Weights of a small mixture-of-experts language model, trained from scratch on English Wikipedia.
Size: 16 layers, width 512, vocabulary 32768, 186M parameters.
Below are experts of layer 12 (counted from 0) of a mixture-of-experts language model. Rows are named router (the router's row for the expert) and show model dimensions 0-255. Each number is 50 + 15 x the weight over its row's rms, rounded and kept within 0 to 99.
After each expert's rows: a language model's description of what the expert responds to; "comes before" lists some tokens at least twice as common just after its tokens as in all text. This comes from a sample of Wikipedia text that the model never trained on. Tokens count by the router's weight.

# expert 49
router:47 65 53 44 54 26 85 39 58 76 41 42 36 32 42 41 61 53 56 30 45 41 45 44 23 83 78 38 59 51 82 48 64 45 41 77 43 42 37 64 67 58 41 40 46 60 65 62 54 52 63 57 82 48 36 57 51 65 40 19 55 51 01 47 54 50 40 23 36 50 44 46 55 23 56 52 38 81 46 60 72 70 29 33 59 25 11 34 57 82 51 60 84 46 24 46 54 59 58 36 43 70 47 59 74 49 37 49 52 58 52 51 38 43 38 71 56 27 34 26 54 35 57 36 13 70 64 74 51 56 40 40 70 49 39 76 42 75 56 47 56 40 37 64 54 47 59 55 59 36 51 31 28 70 47 33 53 69 62 51 69 78 44 32 38 36 68 51 32 62 57 55 49 59 25 14 36 80 28 43 49 53 52 40 46 50 49 29 37 52 72 52 59 66 42 46 60 51 47 60 43 60 54 26 64 72 32 46 54 54 55 56 36 39 50 39 21 22 78 82 33 62 32 27 42 22 50 56 31 39 36 31 39 47 45 74 59 53 52 65 60 48 23 19 32 47 43 49 63 32 47 50 62 44 36 58
Description: Numeric values in tables and prose, such as 30,000, 1,000, 484.2, 100, million, plus a few nouns like Republican, RAF.
comes before: " |", " m", ";", "',", "'", "1"

# expert 24
router:41 88 39 77 47 55 74 44 92 57 63 66 52 48 61 46 80 53 54 63 76 39 78 40 43 74 64 58 61 42 63 56 50 77 69 60 28 60 52 69 42 48 42 49 73 71 57 81 29 45 36 27 48 61 42 89 56 60 63 50 56 61 49 49 48 63 44 42 55 38 53 57 50 53 83 26 53 54 47 40 65 84 67 36 59 32 49 62 55 76 63 60 49 68 45 64 42 70 69 56 60 72 58 54 66 78 46 56 36 79 63 55 49 26 60 46 38 34 15 46 45 38 71 30 31 80 73 56 37 62 40 28 75 49 66 87 69 50 51 62 45 33 30 36 60 44 40 55 52 55 53 54 53 55 33 30 60 54 35 69 52 58 34 57 44 66 64 48 69 47 76 43 48 74 44 59 68 63 30 42 61 58 57 71 12 42 58 59 45 40 34 77 34 69 61 52 43 44 54 48 41 68 42 52 53 62 45 34 77 58 42 28 38 68 66 38 54 36 40 59 34 63 47 42 61 59 45 72 54 50 45 59 60 45 45 71 62 48 65 35 67 48 51 47 53 46 47 40 30 16 52 51 76 76 54 62
Description: Nouns closing a noun phrase, often plurals or suffixes after and or the: women, members, buildings, areas, -ers.
comes before: " and", " in", ".", " of", " is", " was"

# expert 46
router:45 59 49 25 60 54 24 54 40 57 27 55 66 61 48 45 65 68 52 37 64 60 44 75 61 53 58 68 43 71 47 52 45 60 54 74 40 16 42 47 46 66 53 64 19 51 31 47 70 35 49 50 31 46 52 38 56 80 41 70 47 59 57 27 80 41 49 20 62 41 56 43 25 51 57 86 43 45 28 64 66 58 60 57 35 34 56 61 50 69 60 58 35 48 62 39 47 60 54 42 52 73 27 58 51 61 34 47 67 46 49 21 56 58 32 60 65 33 56 43 41 37 50 56 24 22 28 44 56 25 37 61 56 32 38 69 71 55 50 47 40 73 39 38 66 39 35 76 59 56 11 38 63 45 44 45 54 47 43 71 36 36 65 69 39 75 36 55 36 24 64 54 41 66 62 50 58 66 48 68 41 69 40 58 43 48 52 33 50 36 65 69 23 71 08 15 39 08 66 54 62 25 38 70 36 33 61 50 57 48 65 68 58 38 43 43 41 91 71 58 64 79 48 50 57 59 55 51 19 61 35 59 58 65 39 52 48 34 41 56 78 75 29 74 54 55 48 47 51 60 70 62 40 61 46 51
Description: Head nouns and noun pieces ending a compound, such as "centers", "engines", "system", "area", "-ities", "-ers", usually followed by "of" or "and".
comes before: " of", " and", " in", ".", " for", "s."

# expert 40
router:38 81 28 83 41 56 64 37 94 48 59 59 50 54 57 44 70 59 53 56 70 40 74 44 37 61 70 53 53 41 57 58 49 70 63 60 31 57 49 68 46 45 40 45 64 70 51 79 17 36 41 26 47 50 36 86 47 50 57 43 60 56 50 51 46 58 47 35 45 41 48 57 50 50 83 23 52 58 37 34 71 84 61 31 55 26 44 58 37 70 59 61 42 60 40 61 38 64 67 52 57 68 64 53 66 66 39 51 25 73 60 59 50 33 60 45 30 42 14 34 38 30 69 31 28 82 74 55 24 57 31 31 67 42 54 80 68 45 42 61 46 21 30 35 60 39 46 57 43 56 49 49 47 44 33 32 60 58 28 60 51 50 35 51 38 58 68 51 68 54 71 35 47 67 39 54 68 58 32 30 59 57 57 78 06 35 50 56 39 38 31 66 32 57 47 48 40 49 45 45 37 70 38 43 49 56 20 31 78 49 39 26 27 66 64 25 54 35 39 55 26 54 47 35 59 49 40 72 45 35 37 55 61 45 37 60 65 47 57 38 67 39 51 49 49 49 38 38 60 17 44 45 66 71 51 55
Description: Contents of pipe-delimited table cells such as player positions "MF", "DF", "C", dashes, numbers and names, plus pieces of foreign names.
comes before: " |", " ", ";", " -", ",", " is"

# expert 19
router:46 88 27 84 43 57 63 41 97 48 61 61 54 47 58 41 69 61 57 58 69 42 75 49 39 64 64 56 56 41 61 59 47 70 62 58 31 55 49 65 39 44 38 41 65 71 56 78 17 35 46 27 46 56 36 89 46 49 61 47 61 56 49 53 46 62 46 36 47 42 53 56 49 51 84 25 49 63 41 31 74 84 65 34 55 23 45 60 36 69 56 59 44 65 43 58 41 69 66 52 60 70 63 53 67 69 39 55 28 76 60 58 52 35 59 42 29 41 12 35 38 31 72 29 29 81 71 51 24 57 33 29 68 43 58 81 70 47 47 60 44 26 27 35 62 38 45 59 48 57 51 51 51 46 33 37 59 59 26 59 55 54 36 52 40 58 68 49 70 50 74 35 45 64 42 56 69 58 31 27 57 63 55 74 08 34 55 56 36 40 32 64 28 64 48 45 43 48 49 46 36 69 38 45 53 61 25 33 77 50 41 27 28 66 62 25 57 33 40 54 30 56 48 34 61 57 38 73 46 42 38 54 62 45 40 62 64 51 59 40 68 40 55 45 46 50 42 40 60 17 46 45 69 73 53 56
Description: Final pieces of surnames and place names, such as -ović, -ić, -erson, Studios, Loire-Atlant'ique', often followed by a table pipe or was.
comes before: " |", " was", " is", "'s", ",", "."

# expert 48
router:50 63 34 65 38 40 53 47 58 56 52 67 51 59 59 35 84 59 62 37 49 22 34 71 42 55 71 82 26 24 67 43 36 64 67 46 24 53 66 63 47 43 37 66 45 55 49 55 03 67 46 40 51 40 29 86 39 69 48 49 44 32 45 59 40 48 53 45 46 63 40 58 71 56 62 56 42 60 51 44 51 83 78 26 41 35 84 67 27 60 36 66 21 59 74 54 30 50 47 82 56 59 51 85 63 54 41 43 42 45 53 64 48 72 29 27 41 50 51 39 53 47 56 25 57 83 61 43 53 37 42 27 72 35 60 61 77 35 42 83 50 16 51 50 68 39 49 27 56 42 30 35 64 67 35 45 57 40 44 52 48 75 24 58 38 35 55 45 51 56 50 52 24 72 52 60 62 65 44 49 55 65 76 61 39 58 64 49 55 66 25 58 40 21 45 37 34 43 38 40 40 49 49 58 42 52 28 40 56 53 37 32 56 53 43 44 39 41 35 53 31 50 69 37 57 65 63 61 44 58 33 47 63 66 17 40 46 64 24 45 49 17 51 54 22 50 41 96 99 43 75 57 43 60 41 44
Description: Sentence-final periods attached to words and closing heading marks, right before new text: s., ed., ==, ===.
comes before: "\n", " The", " He", " In", " It", " She"

# expert 6
router:50 50 60 70 59 38 70 60 23 26 17 36 78 59 48 28 43 75 63 48 38 24 55 37 42 81 43 68 44 52 38 35 41 60 53 83 77 41 70 42 45 59 55 71 42 15 16 21 75 59 61 69 63 39 56 36 61 68 45 57 54 44 63 66 26 71 41 65 52 79 33 65 84 63 54 52 74 60 42 36 44 61 42 50 38 37 69 57 35 62 61 38 50 54 47 33 37 42 57 68 73 36 57 68 53 56 46 66 44 54 58 52 64 63 67 46 29 70 39 70 77 28 22 51 50 70 52 46 42 51 58 51 84 63 32 66 68 54 61 52 66 25 35 69 74 82 42 64 48 28 57 49 43 71 59 58 39 60 51 48 80 74 49 58 61 46 47 45 57 52 65 64 65 73 58 59 68 44 57 53 42 62 68 60 64 41 45 70 51 67 28 32 44 35 29 55 46 19 63 73 81 48 42 36 71 54 47 63 44 39 44 57 30 44 39 56 35 38 38 68 49 35 32 66 46 30 38 64 23 52 74 53 50 52 55 51 29 60 29 43 53 61 71 53 22 48 75 30 58 46 60 35 51 77 60 60
Description: Structural tokens in infoboxes, wiki tables and section headings, such as field labels, dashes, pipes and separator rows: Personal, Votes, |---|.
comes before: "-", "\n", ":", "=", " ==", " •"

# expert 50
router:44 84 22 71 31 69 58 53 76 42 63 61 42 67 53 59 57 60 38 45 74 35 66 48 47 63 56 19 47 31 83 64 57 68 50 62 42 60 53 35 41 41 22 52 84 61 60 56 40 53 50 37 43 37 57 90 57 68 45 52 65 29 49 51 39 49 35 39 46 55 54 59 48 52 87 39 71 60 24 42 59 65 60 29 50 46 38 62 51 61 59 63 43 68 52 66 45 53 67 47 54 75 78 43 65 51 33 49 24 76 68 54 61 42 64 55 24 56 27 44 42 55 53 45 38 70 74 45 41 67 59 44 76 51 51 85 58 37 24 55 46 09 34 46 51 41 36 52 55 54 46 51 52 68 49 18 62 59 44 41 53 59 33 48 29 64 78 55 86 58 66 45 31 50 29 60 45 64 23 46 65 39 65 74 27 34 63 65 52 50 23 79 33 67 47 51 45 34 64 64 46 66 57 41 52 53 62 28 60 56 61 26 42 68 61 35 67 46 47 55 37 68 57 33 58 46 47 64 52 28 27 62 70 48 28 76 67 37 60 38 60 45 51 36 56 33 52 34 64 25 62 47 74 40 43 73
Description: Table cells, digit pieces and numbers in statistics and census tables, plus season, NBA, competed, and founding verbs like formed, established.
comes before: " |", " 0", " season", " —", " team", " 1"

# expert 62
router:57 34 58 31 59 50 69 37 36 47 59 18 39 55 60 74 39 67 52 51 75 40 35 48 78 58 15 57 38 61 61 27 41 49 46 56 76 67 40 64 11 88 45 45 55 79 48 41 32 38 73 58 46 49 49 31 40 49 49 38 41 30 70 42 57 52 21 51 40 72 50 43 57 36 50 24 93 43 47 40 51 30 37 31 71 42 76 66 57 78 56 30 67 48 33 47 62 35 33 40 28 26 52 55 29 55 44 46 48 51 73 68 53 40 36 58 46 70 59 41 54 64 33 93 62 25 60 45 32 26 76 43 53 43 41 44 56 41 26 69 59 42 46 45 68 51 53 51 44 56 47 66 34 57 19 42 47 64 62 41 35 65 52 66 37 60 44 56 27 49 18 57 50 33 57 47 38 46 39 39 38 79 33 56 44 42 09 54 76 50 60 45 33 31 35 68 25 59 43 54 40 48 67 54 40 65 49 58 61 55 20 55 59 69 34 60 49 31 34 66 73 37 40 62 33 72 70 58 38 57 29 44 16 27 42 51 68 59 68 52 45 50 74 74 67 56 43 32 76 47 42 32 45 61 53 72
Description: Table header words and row labels, such as Date, Votes, Candidate, Notes, Title, Name, especially in election tables, plus phrases like in order, honor.
comes before: " |", " of", ":", "=", " /", "ic"

# expert 27
router:36 49 49 50 63 44 67 65 57 69 58 39 58 36 50 23 38 73 42 43 46 56 53 64 58 50 55 43 40 31 57 51 50 56 45 60 76 41 55 69 56 73 16 55 65 62 59 37 75 47 63 35 73 65 57 61 56 63 46 66 49 55 40 55 43 52 60 25 73 25 36 36 26 47 38 43 53 70 49 58 75 59 35 69 81 43 91 61 25 52 66 31 43 49 50 76 39 70 39 66 22 76 15 52 52 47 68 54 61 65 49 52 68 24 43 51 58 33 47 18 17 46 50 31 33 39 47 29 53 61 56 27 51 46 31 83 62 46 68 55 20 60 57 24 63 60 46 92 65 65 60 55 50 43 09 32 45 42 28 52 68 74 62 46 57 70 64 43 58 56 57 37 64 65 60 52 61 60 31 56 61 44 42 53 55 51 53 17 35 47 64 81 32 81 52 39 55 13 50 50 40 58 52 58 45 56 21 48 52 61 50 66 42 60 66 56 41 44 52 32 48 37 48 42 68 51 51 12 53 44 54 62 60 43 54 62 58 58 70 26 30 53 32 58 37 58 71 65 26 50 58 43 45 48 36 40
Description: Final nouns of proper names for institutions, events and places, such as School, Cup, Award, Court, Tower, Mall, Post.
comes before: " in", " of", " and", ".", ",", " for"

# expert 1
router:36 75 59 63 47 33 17 40 64 54 34 89 37 19 68 57 64 67 37 66 64 30 38 29 27 61 58 60 82 42 61 58 64 66 41 78 36 42 52 36 56 60 53 58 47 60 61 41 34 39 54 41 48 48 39 74 29 76 17 45 44 42 39 39 73 52 33 58 40 52 31 56 39 39 73 50 79 55 75 28 61 71 75 47 37 32 21 71 23 69 62 52 45 31 16 43 63 56 61 47 50 54 55 51 20 39 38 55 34 65 55 43 44 53 35 57 46 26 22 06 57 50 73 35 45 67 59 55 43 41 66 45 71 45 47 63 67 50 50 57 56 42 30 49 41 52 60 62 63 65 52 37 48 71 40 33 44 85 58 47 54 53 28 54 29 57 52 64 39 36 60 41 37 73 46 19 53 59 71 50 59 49 32 68 31 31 57 51 31 41 33 58 36 58 45 30 27 41 49 61 32 62 61 38 50 60 48 41 52 57 34 53 26 42 58 51 48 31 63 49 41 71 51 48 62 45 28 75 24 37 38 46 34 16 43 67 59 53 63 34 59 36 38 38 32 27 46 59 75 48 46 18 69 47 63 69
Description: Single digits and two-digit number pieces inside numeric table cells, years and measurements, such as 30'8', 10,68'4', 1972.
comes before: " |", "),", " –", ";", ").", ");"